Below are experts of layer 9 (counted from 0) of a mixture-of-experts language model. Rows are named router (the router's row for the expert), up (a neuron's input weights, with its number), down (a neuron's output weights, with its number) and show model dimensions 0-127. Each number is 500 + 40 x the weight over its row's rms, rounded and kept within 0 to 999. Numbers have three digits each.
Before each expert's rows: "gets" lists some tokens that make up at least twice as much of what it gets as of all text; "comes before" lists some tokens at least twice as common just after its tokens as in all text. This comes from a sample of Wikipedia text that the model never trained on. Tokens count by the router's weight.

# expert 14
gets: " |", "0", "6", "3", "4", "5"
comes before: " | ", ".", "\n", ") | ", " |", " ("
router:471517510520556505578477515483483510534466494520528579485503469488457462535528530521505506538495533532451548559556540423507413533433508518480542560533464457506430541579572581539466548495451539521515491513495446440537527510447510512506483462524447581521463518539452539482492505562531526520495515480479494456500499533472548445534526458491522520560464562524531500450455547484504507498491
up0:495565480510477470441570505494445433451565459548536466524497520578501457422514501519406491513569487524413459447452450371511531441495496448555505568509483599456521489491562480407486545484544469491493527502576485423480474469489476525478544508431484493460563547544522441505498493506451528499432512504531537492509485525452497514547431562512487443489561527441508521513457470432536534481501
down0:488517473473512478490566582496486467488420392438490502532476470443470542446450507495470523453540494549503580521515460518530485497515445472517493574472488496531541477559533517597528534491510472506517515534502532531489470541556515562460531397524558479526522568545541491532471471547457513498462476478539491492515459500494464480469452417505544414499492594466499475537482514480537517512468
up1:463521411483482485538520513429542494493555468483556456453522557508487469495521500488521474452486561500482468514489443543417526572450476390470451475495491452454479502550517562535574517563415477462426492485507479522502465605591503475503395485504469556492494547471454460499573539503462531516444416457418542512587559471483483502497560467529504489488497492522529557570476524498478509542487
down1:482488440496485510566536505525487506499430527551537482422625513474477476442524548461506447494599499444506445524510506493444508480543574522480532528434530546573563500458508451535474442488513499467431476529571494491398470526463535502476476475482465461593523472498552475487490452464492539494556465493489548502488495497487444493486515554467517504536542575507519544523457483447506506531472
up2:498562496451433581504506504485490596483459481534525563431481502512477539460562498511528522452435468445493503572478512454537548592528546459479603431559466485476496586548540534558474486432469501513433478472560454514499543475511571495542530501479509488510434517582409522429556538448486502444562537531439524464512515560504478556517518441512507554436507439504468573503410497508452476508491
down2:503433455517580442439515457518489447503499455462522471517476505470427485465494534474455501482525502452498493523486528463490505511472457493487509498487483484513494493481426513509518469442458508525502460509513523450553478471482470507553421513434493539530514451520441443400656500481496540468465469419496475451486492504503444542551476473500534562538461455521538501502575461450589465508436
up3:419472487561511524565561439437524505525507452573555496446527531540502490456479458566493498458509506500517502514536555390551508491514498547473530527480440514506473466505478527497503426496487581575411557580487522528473456465512588499516411509488514572571484473488517580536468476468476476533573463529460531489553521530453582602517486488479486476560526495591494448517525459512435430423516
down3:514474542521514464525517494516503449475411578468537480488537543417489525531497464594522517513525446528508540525507542551482540610566483522448539526435502483513512450498558573492448531484546548526454468548476476493475448534512492518523509499483424503541457464522453493466448477553516509511503543432474469511450586556486500489470480425572542492454490509574510514540531536496523443509455
up4:461415502471517499518505481488440493499523549503457467520563497529449498419507461471442484501475540496504483496552426564545456509553468464516428463519446491430514525456455503482537456488437492490439546446553543489594503564506492498503468435470500506531479464549506516618430565536528487517474544510478535477479452484466532504446450546490458478497473400500482455488573477467543482458465
down4:560484536465487472517478485527507486459504509497442475484490557462409515476526436392478529481454485485464462524433490449454449541564524524473509510581453498548478428508591427477485537548500482436529503532502511479508481537534449495487463418453506504568487494483434486446526482557497556536485471520535531539524483470504446497539455501577534478488449556501541477480492423485527478487561
up5:479515629479485528488504503454469536448511510509437454506506466461455526516458452512509552564509489504460467568515512486522506490548493545535455436512460418497489456463587500498493581433604461424458491427456523536499482485503539544542468488557493555499504513545445491535521463551489420456505504464535548530480476502470534534487549501433491603489470443527585515530435541540496513502549
down5:495543575473494486470503481498512608550478506489515476485457515491410535507521502471484509525481520441469456488522432573506567549511531460543515467498471527478497526497473451526507447498473547495493449481440522468534548551413530581489510505540440467567449488519532491541503427418571512517461490578542527503507460479517501542510549570570515487486512527543523534453526494501465529485528
up6:512544535465469497494464513466462514455511513568524536508523520443463513537586541564421546510526514519518443522540475523490511461492553459530562547519495518509452539525452481526489570510568488494460481429531430438566574532505457493496521429425481525435525518517517551499559544483531500563469554496508554432454573487539485435477492490508428471451518440481574396555529508482466482484482
down6:492557472537483536528491458476478502482569527474500539513511486520496457506529482592478541441568498558497604567510526535478484452496522521551508442480594494547491495494544492551499588500462569553411540493496530471513529550469529468516482508554475512466508486509497484501557527538530570465475532433526468525482513489499523520523487473523509493547510458440528502554510505497503443495452
up7:525505522419497495509508504562635484514527491476427432454503641562515519495508540516480570534465535487513443504503533438481517541500561510492476520479499463432571455487522479437443484516472518569509511443552491425492493433494467567535472543510481531472525577489451480528527416488554547471513498511464432562526457560489431474555558474452510507479576481517499513513446426515463525473536
down7:501445502466550448444508491572480555528499505505564528471485489503470633542457458430483448486445481448500507470448529536435484494495501555483508512455522569545463488411512508507487492499479446398475547433515513435534558592546588522489489413482533460451535513521428543440457457521448512432510570514542490495500468429521477519478454492495441517439491541506516458521433448541475549497487
up8:612532488486511479558560539519492497528448501542446508500476537511454499577469562512372533457537498580440471434514531488432516580481494471458485449486522504521509534514510472493547524530460558540524517558461477514538485437466529447474539481523485480502475490527440498515467542540560503518599469531487574464543539508486468523500476463500561521498491505483552422494518547503471524491526
down8:539511510498506564468433526473524433531540629537457470477547543466465486461454511447500484465551480473587537489487583509460468452526437465460399455488474430517535486525468473476548468456527485542549435485491525477528507511480531494542430530442463577465509551488494483488440503490477541563505514464522516508524481526480511504542508447489607512515502471560504443435506422480445415531537
up9:458475519453508476577503473406482466468482468435496624442499530475502485519478484476506469538549517488489493493522486445551520510508442433478577546484420477399480498560539506507596481526485562514507500509510510484523511513516415537604482502489475481501476541488444472482464435501504492537577555476465416502471554468555520492551489547475545508528505503539470477471512525542556519571484
down9:507603468549489518509435510515509495495468457553527421488497474471508569478485501501488512495521449542485546557514529457385549476496539514510519554538536493536527491515554545447502620525519529556515472531522542504442502438617517489488545452529487493582596489569557504500502460488514553498552474506518468476531512440520557468510556458459484555507553518515515522467554437505496458532535
up10:471542487496434513558517527484527469556463445509523467516451446519539464402537477517447470535552525577387608590520404447513464508496467493520473550533498495442474482491485501466399527467546453517510434486501529515469556487542533527497520496552516513441538506525520504470496530561485506506545506482495460514515533579518480562460512474506506523464615478531555443471526521530505473528484
down10:483509506505478485448502462535575411515452509501470511545520440483498486518574410514624542556487507481500427494574479494493493509456504494503481528456507520477537456487519529472444488597521567536504560508520483526537468504404543537487481480437538563500443394472544551530524540484454490588539478542480456510493498508476504549547501525556475474483494473472442422552482510455481451485470
up11:532559464530482575511573506485529586501488423448516432537525519552532440504551567566494495504539560462495486490476425538533468499535567507529538448472443496477533480503460468574503494501504416492496575469501569534515507524478445516468477471526545519423508509521522515497484428588464497495492530436504451485400553505466409506489534534500502533540551554500520491520565514422505473488519
down11:455503522490509550484455449585517448457457476528509467462567456478525473554510475434494492531519534473452486556512491495545489511568468437478536377494546540508441542504500483519552574500518471412441506518459547458455455514498427541539542526527525485467532533492489547528509521524512526418505506528478593537458549504466536544512495535461489517567538445508450527531503501493492396525568
up12:544545445489536464486508498576520470509458468471522516533459475542506455476507610453568524480515523465414498494512423528496524532498523465501521582506454463557496515546482536496471532509511574488446424502464401524511501501541494526512522477538509532541506457485535463547459490566544493563535552496486510454442509478472516466460485468458546530474444488413505513516456490491447508468543
down12:520570518450495503436491512500492507475478516461455543569497463503557523538509454501475541472445514442532435467422477555511485537488498482476534521518607559526460470530456590528461470499446438404607523478560469546538518526591562528545496507480494497399503570520490477537466518481471520492545504563431561508473427528521458434535464519489474537494552509430547469518533504550504415507456
up13:439545516469489472461500494484513429464467484457540507484474483476419539529544486449515407528435505446482481482495481570478486476471418513556518491505568553467493511523480475506531518558500506395473527511491466486563499423502507567497480542431466568440523466541475528426457427505444511499519545448513497573465512426432556549539494527513479511509493473441495439474487454482557569554502
down13:492449510528448512530443514568524522445438496449508414429526561489466481491464552488486523530450475430477500499491461513471513464465492491518522396513496519569474518531473514509539554481471542513519568496492369452529470451561496546552497535537433497543481467514491521513524409554534451498513519504502485488501503485492518467476436393556536487535504533506543451532497445476517575572504
up14:508518499543525485499535451474499480536462461515505496455468470490465502520532442540523467539503472522448473513528466459454553510530581482429451497474590504533553521513555506539500428423521487549519511596545539491525552509508524562511581516483511515499486447573555505459559431528456475519509462467529490510515493527511516490515423467407534505503517514513473438492546464418423539529547
down14:473587515518466537570506474412538451523535490445491531489465498524459506472477417495546565550560475490480428485475535468483499483454420474518521475484529451519506506500423524480507504449438481481520527491500415549553502449510550476537549480603481518403490526438531499494502436533560503475536546521555534451494440503459510509499502549476486505504522547477495449391497580529465498536523
up15:420489445544475495477398500516596483533479452589500572512539513543555483563502429545554505476453480588525513475538467474541449524548518454382542485527454546449541533528457496499480524471438590481522448509501541493487441515475376449539512490555478461570528555525486531501498467517494415433510544441472520548494508467452499527512496477525528503564519534485557474521530409557481504499508
down15:481524503522511463484413417470521476481464534523498449493499472522595515520513503542431467546440506537504479490536506477487496458490518519520559505504544542479512580530520499458484522455496499448461499508503470491498559476514525493496475501511548489476517423494496562516509404427478488508499491585568479586481482510543504456539510468540502523518439532517496549547450511515526552437535
up16:393531491500505541538510530477517510508487496528493562457498483565502492486526550533552526480522492548507470413584496491513567520526521521444489559432496488539515425423516492460536451553481474502519470507547496516509551511460469567492538510505504593490437558437502529498563485495420561520492499522536457530421536530522560479506503505509476469544589448532470525500493563560456514483449
down16:485494467569450506461481522435529431566484586487559521502443510509516509504478496462459483457467540489534489530521490459467500474541531539542561475478496509524487527394489446398443484511480509484476581564536382461493472520422523494433585520559495453501440558433546491456542504544485516483446487476431509448443500424475498496439466516491400463466532485549474535437541505435429545524492

# expert 3
gets: "\n", ")", " |", ";", ": ", "′"
comes before: "\n", ": ", ":", "\n\n", " |", "| "
router:453518574547538482547467512521443463431522479535473555484503543550497501570470560483478524535432547477462496471528464511505510528463533542417475477491583445475535510500546494508494410456442506486492453504537510443476530495586529498524511473504480483499521501436397465536494454556527493522486450460555547432439511584502574544524495562486466522530543540524497484437442576553537508460484
up0:510518416543508534508502487537554468518487548481491596479541511487461498510533470536545483533514539469471493504506494580468489456503601500447518525468473451430490532534450517423570487505425448473451537491509465413443446515503492493530465445461473464480477514435598467545454479488483508469524505450483445551463471456524439444463492454471477563521453489555430517434487472495509480483495
down0:437432454571566522525546443480474439482514473572510531478437504473541544486540469499489545460561494493403410490472494457573563421541495483532488430559458509487546484549434432417568527563514537432547561493392460481495473560520470551515524499562562479457470519505457543461452479520521531507537514510497530453470596509592486498470502491534483543520459523442498472438475498532500468527548
up1:464484531502433520542508449532507506519473397552538484512562460461503534494521571549467516537523543487430498537454527460556463496387482490439479533555556522501485508490445454540512521487458482601480534525526491536500499513509494532478514511522485506507483558448542513492523601461434538553464500508498540528567567490530546531499608521472485617428447479470467523481517468577501469483514
down1:482470526487477537474476478499512482496531606475539534435462557518530516425493524387483518501528471498558459504451538497501577521510449476518557532445507516537517515460486442457443561524459486451520482487542559468511456528552488453516473477543500518478472503478535458539474536513597508544559470430513507496466581479548500473454488527496545499502461467505427491523505535516522511514507
up2:442503463535438549560505494509499496483528451520437478465487475541566479461529500501478514488499560519578441462438553445458519505467464441510466515514480553464549465547488524442498486472480505515541515576604530477505491505500532488414498530570489478504456520598514475504558534517450480475454447480471517472458474433503543522479511449480425517426490544479514499489480512504495443513464
down2:497507532387416470460472477466536452510474505503496538535534550490496505493437503529509560492478508539517490603462560507440561518493513500467485426475529556443478526459500527524514453441572491478474526513498540458607551496584536502461569507531468528549487468517519476488532502472547486412478554557564536489533485499502485505547491430546444468554489552479529440547510461479482554494516
up3:462466492515500504539522513515492395479467575473544586514535518518553507521458503586480503468488480495487459506552533537534488490439582499524528530467450528479527512417478473527490522467469503462482487562535483495452374521523522510494534477507548468479496522553540501563515511559454486543499495423536528506564500494399482461522526543412517494516408436522501515521498456452555561484468
down3:427509495468513415459442496487516388474458517560461526525486484506521507496557441496473570520494518522439493515542536484553512505520516511506576546487514503517453478473500454465502471510497469514482490571539471503458535475506460436453473484490551489381494488454481543453516513506504505526455446397488469500525514537485497536497490508427514509485535447500536544409494543552450529565396
up4:460497481502528487463473466519488467482407484557459526567507509533570508471496479490499486506458510470557482459447485489535511491494501550594508411452489509460502497507492498541531545539518515455558533483491549522510459535463458527505477441539553551551484520485499515565571481522517536526443524499526508429521498512480500568438539566496538522419572537536463520474530487536515497531538
down4:471475509516438535498467430419523432481530488589531523514515581508481579559528517468525473502515512486509562463439490454524511535476513509463465492543588459493493550470472501511550548579482475476480504479491443495559514559501498583543527449426419525491460494504508534470504571492532469453483509478519523496454498467542464533460578514569440535537487498504526505479522563491448563462555
up5:492512502547555549449498457503481548520541509504496451535472481463505513419473525442452481513482486549505466504521512559506486443544475481476524527516556515461645453499510484477480415511422478550471577508522475481533517466452475520446512497470543452527487497472534554491516525550491530481535539473521466560529401583489504552458486492499527521492510505403508477533455364511458512480535
down5:524460568406526464389462459516532400427558441447526521524490537473537500518601522490522515530451567507470434531549615500535497490509569496507495512566495470476585499499508512475527458550522498501519437506432509544500632509494568548539463433575533453572474522456474517467467535544536517460492472512437442531512557436512513466470481475507575514497509475528525512488516553524524524584467
up6:493624509555500514457505523504480516486477435484506475539428515484508441538577447462484475458528537462435541499565571421508600543518481577559544548535520431461465509449518548493486534456534498454494488549525470514486479486529509503510559474447467513507463558424452484481531443448537513541550493527556425484463464460492505485502434448487488534402437433451429467582516498523444609501464
down6:371475468478512472467466459465505492486449474548479507492465514493555545466505522492550464506437502550484519526468581528532475499475471449548538468440578530469501517543480569492472490434497423523481429451484496488532488469563495500430552527511470471406441498517502515517504517433388506550525552456493416475493484443433529542493484454527497532446601521518426463516487489519501525508508
up7:510493526510542520499444564489489477544508468492496557557524549538451509553517514461469486482510463478512518463459531466519572411424503484602481417557553566506481488508517467418494502557436520463530555504564528507549459453483470570492501488538479499535412535489580545594506541502485528488470526479502533491533509604497465465421510483547461505531504562531500466501573439422510511514543
down7:504468438489490444507514465482504523527446480441468482575492435504485521487472493437478500486548576474581500514557495480490432568448510576486443510499460558461464498444460449501534515480555578523522516491498557497446543459452585505546505417482428504536524528488515506482478510521427484502505496457479472482540426552510562500517541530516514541516493497562471568515467530490482515502508
up8:577432503462530561456499493475520475429505504530491451536472531486492483479550512525404576567457562449501473548502554502472548489482548464509514439450499505445487460457513426428554564509445493551501479431509490518461545494464473531536580413452469513516597543459527550529499578512512480441480455528547517451517441547473493484526463548521477448493442488521507551479502423499486471514475
down8:517424504546525505446524490523447476548470554486474533527476515443400445546591507463430486506512495459476552481502533406459465554477442540482541495545468517446495509506438472503479489503467459539537464510552526538464572535529484476557477450482491538505475551514494464588465477483572442480533495531457440509462547522574473542489502522503451493494488565567445556508487466486601476581508
up9:474491509527539461582557499507504547511433527509511488469561508495571533478519480553473514490458482540450476507498458431555405443506559489459537485451574522559498468477488512417460486500526473523490538503477522544501502477523472517479549502523486488506556536499490465505496503547451438558458442475504580511465478499497580503437585525523478493550447567500562485488553552533531496511492
down9:543486535515480484505497489532512484476542495490475492465555483469452522494610534523483511547562460523537488483529435469466466495559489488499547481392483476530463438551552453457478546482517474541516525508500493514466446509458491465432473497488513492493438506538536500516506532494505484488476516488448550536455481495442527501593470467468497455482456485451475476502472516486546496499476
up10:471584542461521593498582610523524547444546522563432507482480436540571528575545489440493535521494521473499467561545548492473507499500494494513406465546526477490501493474456503506531510556504476432445439522470547493461493579499491461479544530546534501484452568540478480475429542484500495470487512506485440495451539488543463454496554461504488596467585475541460508486521531469501496434473
down10:444486434533459437553526427489556566527503450508463483458477506588459516471473504447467436505468462516487397410519528553474499514549505539483545474463445495499530458508579529522445552449504521486491471477466533519457517446527555514499489429508548455535508474471490473464477479504517444522532510416508624511420532449528473500536539521542415517499509444563449489519528468442542564435479
up11:503532479539470431479518513509546432483529515510453479474502460490497517536534532505533522516439477486498456500475422483522479510510541462529490469471506589477529571530475425512550435475497447469498497454502444530499483467539510547504558433477408502466451549545474446555548442541457519496452528530478417430530477425538471479548491563463526498528441569480480532409514492533490471542549
down11:502503478467502521478480462481540491461494479528538519524562520491551540490559508486442478518514552397452520507536485462521511509515488469553544516418505501531569462520475493456527448558551494550467555506533545521491474515474444446543537488421495554445466478495471478449484498523438511481521482556515571462470471402550540612547520464439519519577461531497441475443519582544499490492504
up12:506487514512557471532525591521493533470534530568559495476501609509483514424505483548520444502492551449456478539528499493464426494480440509482512493475526499507443477510468465413480525552467567482469500476549613473526481439417508567370491519495514491541503463555432523508552589455492457513507470555475429501466510464452478533552447439455526491436556464422498542448516467530546483452433
down12:481465522472473483495488526455375531467452471534487480537503430541495460495422521549512502553474530522457489472469527560537479500475485450442547481495486544515481493464563512485463455554505500501435503540555517446444532526489493457501552474519492601472548472521473461491509577539457504394554436423498491520485566457530517470490497476515497490477415493433531494466490507559424503514466
up13:552443558567524507538480528497468527528505577570486516484442498512474539545531417517504493520534458529551520535615389557520397448471483476501512500547484468520518527505493501458549494532550517490464501476496506540555564510497477468472549501558514549490509515439422495489498440487486486545545422547426531456493511499560385549441507484435469516459512463482507530595480482482479443433528
down13:487545460544592440508523439492525512482434512448483477536603536542464415557463476444512468557492511467514545505538486530509476570551520502554486416498532478486483523533500551534469520504497522474547503529497430547486523470505521544535549441463524546505487556481438486511432489495498520466564524507568522489450506514523566538579480468531513495581501543530533511488520522450500433459590
up14:451489491507422473463492560529535582502567523533492524503443499498514522517447497453510502459448518493521539482484511526546573516489569530461462533498491554469519448544594487440488502547448502506450580523578497474504474497504488540500500473541555498522506513538489539488474540472450489518502555486404534441489529467564461507455462532504499497548502483495562484472454547493544532510459
down14:492493437569453551495545584537432485467456480502535490538477534507465557494568503417476504470533551498456413480545500528574586494490548542472480566573470468460518540514528508532480581464480549503475470563414486481522472462532497509578500449536452464477500534545450497432502556527448450466445434487466435565471459512498474475505500518479450532451442578497502458486531483429463538516512
up15:507555453464460478510541524530457452485455446508508578394522489494536416448469530479566504487462534590454460495470495515495527542421510491453570471475503552564454489555563442502494413531555498529434512469494446421523465445459528536513491544529437440563466476602400461553529541486484500521579548550494532443478540514450560450524530486483478573517481506439567544487476512545540451507482
down15:503523499478507546498549528569506496511487467515496503449482439508536544510468551465502493479458482467545547500426442510480544529446477454499523539447503501515431500519464591562489524514485514453521512557520462540544495493452472494483543420572474433396516448622474495521537517512449494536545469532466493476447495510490567474434558554504515520440495439506544484487466472483503491498462
up16:468524492581513508576508482549488613458565462473522479479519476490469594525485491504507553531495553603472410562504545524485498472508461468482467421569497519544538451425489478398517513470416537472538569545506478553488570495588475473502475485538523523538569573467537402448429567483528561480465441480530469472436549494542537514526504531515428453481547411487476462492557555470503512481502
down16:435472487426442505508473466492454495561514481545522410488531484457562534455532510482524469519497452506557417547490445567482523470509552497465495513452451489535513441455448496497425516584489470453439433465560487462468570526475553482547518506495550500551540575472471473484419563465527515523611476507481435570608484560429533499430585492390514490510470446503455514505497505509606450454485

# expert 0
gets: "1", "2", "\n\n", "\n", ", ", " ("
comes before: "1", "2", "–", "016", "015", "011"
router:467500501603459455461519469520450489558427445459471484585515486491461500523443493539504472487466547468510467531438480401539476485565528442440461491498456480475528485491484524481490523475506530460429455564495550499594511506437538508554509454487467559499493530507463512498510518511509567506454486491454496474416497525547454533553490400434505523505406527546479533532532524498514440483492
up0:514490509465555435425487503476520532563545420522461484495415495448531504570503474535508573573518555498507559538501511550445513497567540499542368460444487538500476515490515534466578554596462546491523541501539431474486495439532548471522547566456496484463497543479473513518498522487508498553526459452489455482523534527516502439484565460552578476538543527476532553411547576499456481475546
down0:385474475527446509514542484503487536501485540536420556536470560496455463511455576502528496451578608492528481441518489480455478504544482488413466581474473461479502500483549466525540411561512495505523403534444474509452529528503558501471539463469442524444444521567495548426542464507408570482536547427451474497546503515487550488473523500537465508436516492454462526482555573454488515435562
up1:504484398443464555595494411448464445520507530457505576491466497466455493501504495531532495522422518460434425547479545492453493535411455505436572557532524509548475510445534532475521450524536487489491473532421474472545537451515527505442555513477454486535462500476474512452444510505470482515525482477463443502436444505554527547489499566512433460463438511536533502574492505484481554488561
down1:536466504404496483483423454490543558519477579493446439527542479517536529506560532461515492494481471521518453560383488557523421468541540546561502507494475524592504462524554523474460559488470465499471434500510558445499520449510535596543456459458444547520452462600440546437482435439497522559470497584456522541539490447523588481544473516517464579462561466492457545470548477496515521475565
up2:523578547540525543570466549496513473441483423491527468538525456529486453512514515506555481500438448460489466427468517465412536507476515474524491578470502520528544472467474477504495458488510472567510483511488470509558546432534512545444442468488516460447516440499519447543515578529442512504535512541465476469496562480490426528550431512562479550499440516504478514506435466523503494533483
down2:467521490517534509516436535541561513542490458524507445487522549542539488529491505448527409506504494504508508570534453499484523532526429536473491549532510463472475528474462458562531539521474480478500509608509417493512503545467518546429502495535441514495514555494601479435443484518510472486582463553482505470486508364592472469516492450448570503593476443424509497468515561491511510544503
up3:440464524511488545545475584499556518531480411524550447508474567417487529510543519562494519506510437464469502543471463440517494535548591500519483429486556549492434558451455552519435519512459521493449466559461553548568430538443540532484466456510524497454514495561445465511495548529529453572570537493550538558523456543533452544494478514451531479476518482630460468553500525487489490523468
down3:490446501517514514549556500512481580527582393556515474419503474528537511504461451455494522501511492440450524477466463537492504506456531523495551550571440466453526547499469466458524559513490546505470514463597480492437528539553541529570524562431554414511516485508486549496510497461539454486539530551555482555548495475496447519576477464466449518585565516568541533547394525529451482429535
up4:558483563509470525543499514541499523507502613495479488477478484472448485427525518561521434480534526474468540479517427431461441490473534516442439555491511514444506549500464574413543488466494475519465525556526539490570487551474596410513514560501547441536556489448452464427431547512532533553477500465516513510471459522505422495462528498519525500542476504521465475465530464497436531521518
down4:509583471484472527548446425463462473511562536465453509453512495559495476567441442503558470460541505555456497525502465528457569534525541538569504458488545491494511454459564509509461453465519529510526511509473461514525535462412519467503502456454505550532516565507483475531474471532497467486524554471565471532521509503484448563443550496533443527491526508524503462503465524520506481484505
up5:577570520560582473460518498540559485537510470489487498508557503461564532453552500545451476524457452568550469482500426584575450501473438534504460582487503464504460550470476532412423590452539530430505473433511565476432490576484514427517478606534541486521519566450558531549488449465497463490481499536458476518500499482518433449520501500439483494524549484484450512509553498541537508545479
down5:542494489491569462525487636512499474526488518558518492581564561485513521557603446484487517519499438526534454460458491509481500456544449521527443505530498464449574486497521485489538530510491497500469481495488505492491590544522466515494569461490541495531531519581503516541497530528527506431452478510477533518487466519572455511500483447500571421506494400580438573537478465534500449560493
up6:426495522517538537493518541455495550517496480512464518514575537446476464506481539484546520591451556492478448427389476481505485498515578533599457480465465502477519523457567479584468497562461512531475586531514499514486509509483548445530469572465434478479531512485500498452470457560446483509534472531462535479521585560460504515549529504515478426498473487522501509512527491485523509497464
down6:511502484557540427512538523431464429467473421510471495504499449599504540466510504418548539526437450524506572478505522531573519499539476499453450528585536475543449479506531576549565479503474450479570529496454446509426507524530502537505538485477565485475511474491534452529536512569511497513538527475514538473498518448537446524489444497484532489518527516505487505490430530535502532580465
up7:494500549586506503575493540527497516525505492453513445533490552486473460577434550569539530504393487554464455484493452461455559532554481532522464469526486532453535479514508513495552498426528506515497456592542508514482476444501462529433444457460443453556493469499530473460542515474444497553500514485474444443453478487488560509518559514521473518427527466572452468482597499416514485504472
down7:528451491516471488521460541434524503476509486408444592467496514491510469566532420480522519476536477514474564473490477395469435500438537473478479457433428431472453488465469500519507486557522511525474561454543480468469466513506483502450526535536519480540583502482537502525561453418472502574482500486461539516445523620500458550412462519581531505503531520471472418491443576475536527477469
up8:523571498596543506456489492466460460501535481526446507491498523483495544518575508580506487503553552531462451526551494431554495529545591463516471475543465494458537481554454486506404518579505471554546484528477599448593453461458505417518534529507462529511557519519477469499502494538536491545464494466501510530543481550500489490493427577522503522509493508489571500478512462509511428472550
down8:515479540463456436510476473516532487564474563540544417522496539485517491510446502535506487520524487481472437530532494522480443490442522559510457512471471531422554495552441516442432511493483459544436489501523518556530544544528490483444556494473457534469487561473513532482537501490533554467476467435521519534516473578459386515492481525549495505455434595456498458459433515522518455495556
up9:477435452436524563460471401485456486462494540484469508457496516504511475464610505540491567468549472435522501493468515521540490514538619511594506459484552488547554454485574471458483502481503473478574498430483481519541459466509516509453478500535408531499493527481553471451545459551523511524511498421456539535500511513497525538485500489479566497479469496543482539513527520512538459494488
down9:581429502496506524514429514507469459491446548518505530487505511537470537451512481478489470452551560471513542473517543499530469441498539536630480495463475484592453469536454509498520501496561449503455511476417473466516506474493522480524489538519492357556524503527509538512505489560537478493522514556522486488457455509558480520467536499453538565494500554566488479481486492467552457491487
up10:552457550557500439480551569485458462541455451547509565525563517542517458532529491567482503558558423464508501491505492531555483482524538449527547473425520554528495496477485480472529485474436505471509509452518446603504478471471524508457470521473448463482420478521410483479516545449477515562507473517508448441557524548520521469488493494486594492494515479434520516478436430510467428549499
down10:501527514553519468503520474489505538474473565538530513469589541515481546467455474581468460511496554467501525490483531404540463526519514522561490518451507461532471537528480548432543532422500459520481504418478458537452497478482498532503504499519549505482478443459478433468502507431572545511512510447540472474447493480542493472544542539517465440506468555517510517521519530510483487545500
up11:478487428516455521489489542509556550547506465444488488498421522506605493463468556459549463554576541497525443434475497454465492439487530441488522542476534439541578536524573484475516529511532478466502518486420404489492494459464457484418553483511437475565448494485468435491580554457474492470525473530514549511447522456543555488435479446552519515524482487500430493458515492492454486453466
down11:492507511494526534484491498503551527505494522459562488496514560428550505438510503459458529443616476559507525542437476554526598502506550489494471518475494437501501491592500524471535555525537491507525508468496466494596461565520516505407541558560511504537587514494521453572472498455530537536429479489563477475508514458580449515438560494417533534472517521513452509436494423524454518494464
up12:531493478462485524515517493518567496541506497557555497479516425561521480481522491486447461459534498496542536460472452526465533528531544471489495505445498436501481505505508478453494514494452407496482550458451507544537548473493473520495538477445465483517520541538494480475534509448494536473431486438518443521410503484570498489484551533478491437470446509555555489545489530451494532550470
down12:481506543542485475530469583562493491506489532570472445504527476523532481468493547505477477497525465532476474445533497537512531590433455482519463518455520521524483525537517445448467570498457455526524467437435497423524487508513505553496417495458522463520552522541540490477495481575507514573486534555439538478481491533445467526572504415493507467483474508493517528504478555462489498483442
up13:482454466575543553549462489522463514419551514550525506487478458427460555427450429535521514500460501485481547560489560507489456495529507536476500528482576435523491475541545584523485496493543528558547507442560510499526422463518462530424515492583502510491507528603529528574454486507512486388484531480508552577561463503509533486506462561441466575484537468512419509461470458569464501476530
down13:406555525541461483566545462482429497537469473540547503480532508524508529503424509551506482511449445497486504504520432482502524478523518518513461479380428548475465489489484505482494450503462462552551442541471496492478502491620450544518535522520424439511485464554509508490491465480463500557498491505544487463503535498555506453548459461451534536434454448475550530484512556499481568474556
up14:386521563517461541381518549444482515509396466465463477452484517524510531501443471515416513498512547579466440440426451464574554508635472504505505546505455543469578555487490518464546498543553501527524486515452495561451489490471473486541529556503476508530500537517521445561500505492459473475475497463417465508508513469465481488544520466484499489476503512501542503517474418503496552464517
down14:452494473554485485464551542454451488495399525482496540507492474485435470521476484491552430494488546488534452524537478375501445429560496505494487515527501504527498525454437519543543480491456528494492512576509491506584467475471461510511474496501569448485454508458475541394597447430476581407474561438621512515472503557529476495513437478553520519511461493458538487544494557538492513541527
up15:422559534571573530510492496510497467562604432579502553458497529558542479527392521486495560451396475536487454481501461517536460506459528475501480512552486450468551449542528533554524582571451502565487541462525554500453459527497511474480585469499497590534463571437522503478500488480488532536547495481508537498472528562546441570499464505501514482536433478488578493566503502521522477544507
down15:535527490564450550498444601503507509518471533458490515482516484502473488557485464483574470523437433480492501492512520522423511471501527508524465459520424560494497553541455494566504450501503465486503434494470510539524514570429498508449494521556438545452521511396504506481544513580490547527519544547507519530509510533467520563565510511556530502509547452519520455493465575557575479464398
up16:484497500454547484522519564575495488489528511531520505477521462529469506468571560574468480538481531517512527500528498441480523439451571523513519464511457531500473516404548489407498477526425505514561450521505495523471534544514528518482447452472511495503508499554475482565552548447535513545472457441547490504465469480486447515531494544450519484424527516504457415572509507481422428489547
down16:404449560467443474535479492546539506449533518531449490447510522408511489496470518564482450467508468495493484522544455496498492439448502472557501461535491489460507401608475510517435569494499505514506461520537495474536545535494503528486541457535465502487500512533502490545510476476555482476547486509509487490483503436554458453569523483464492558463493417562488533537543494460487460452543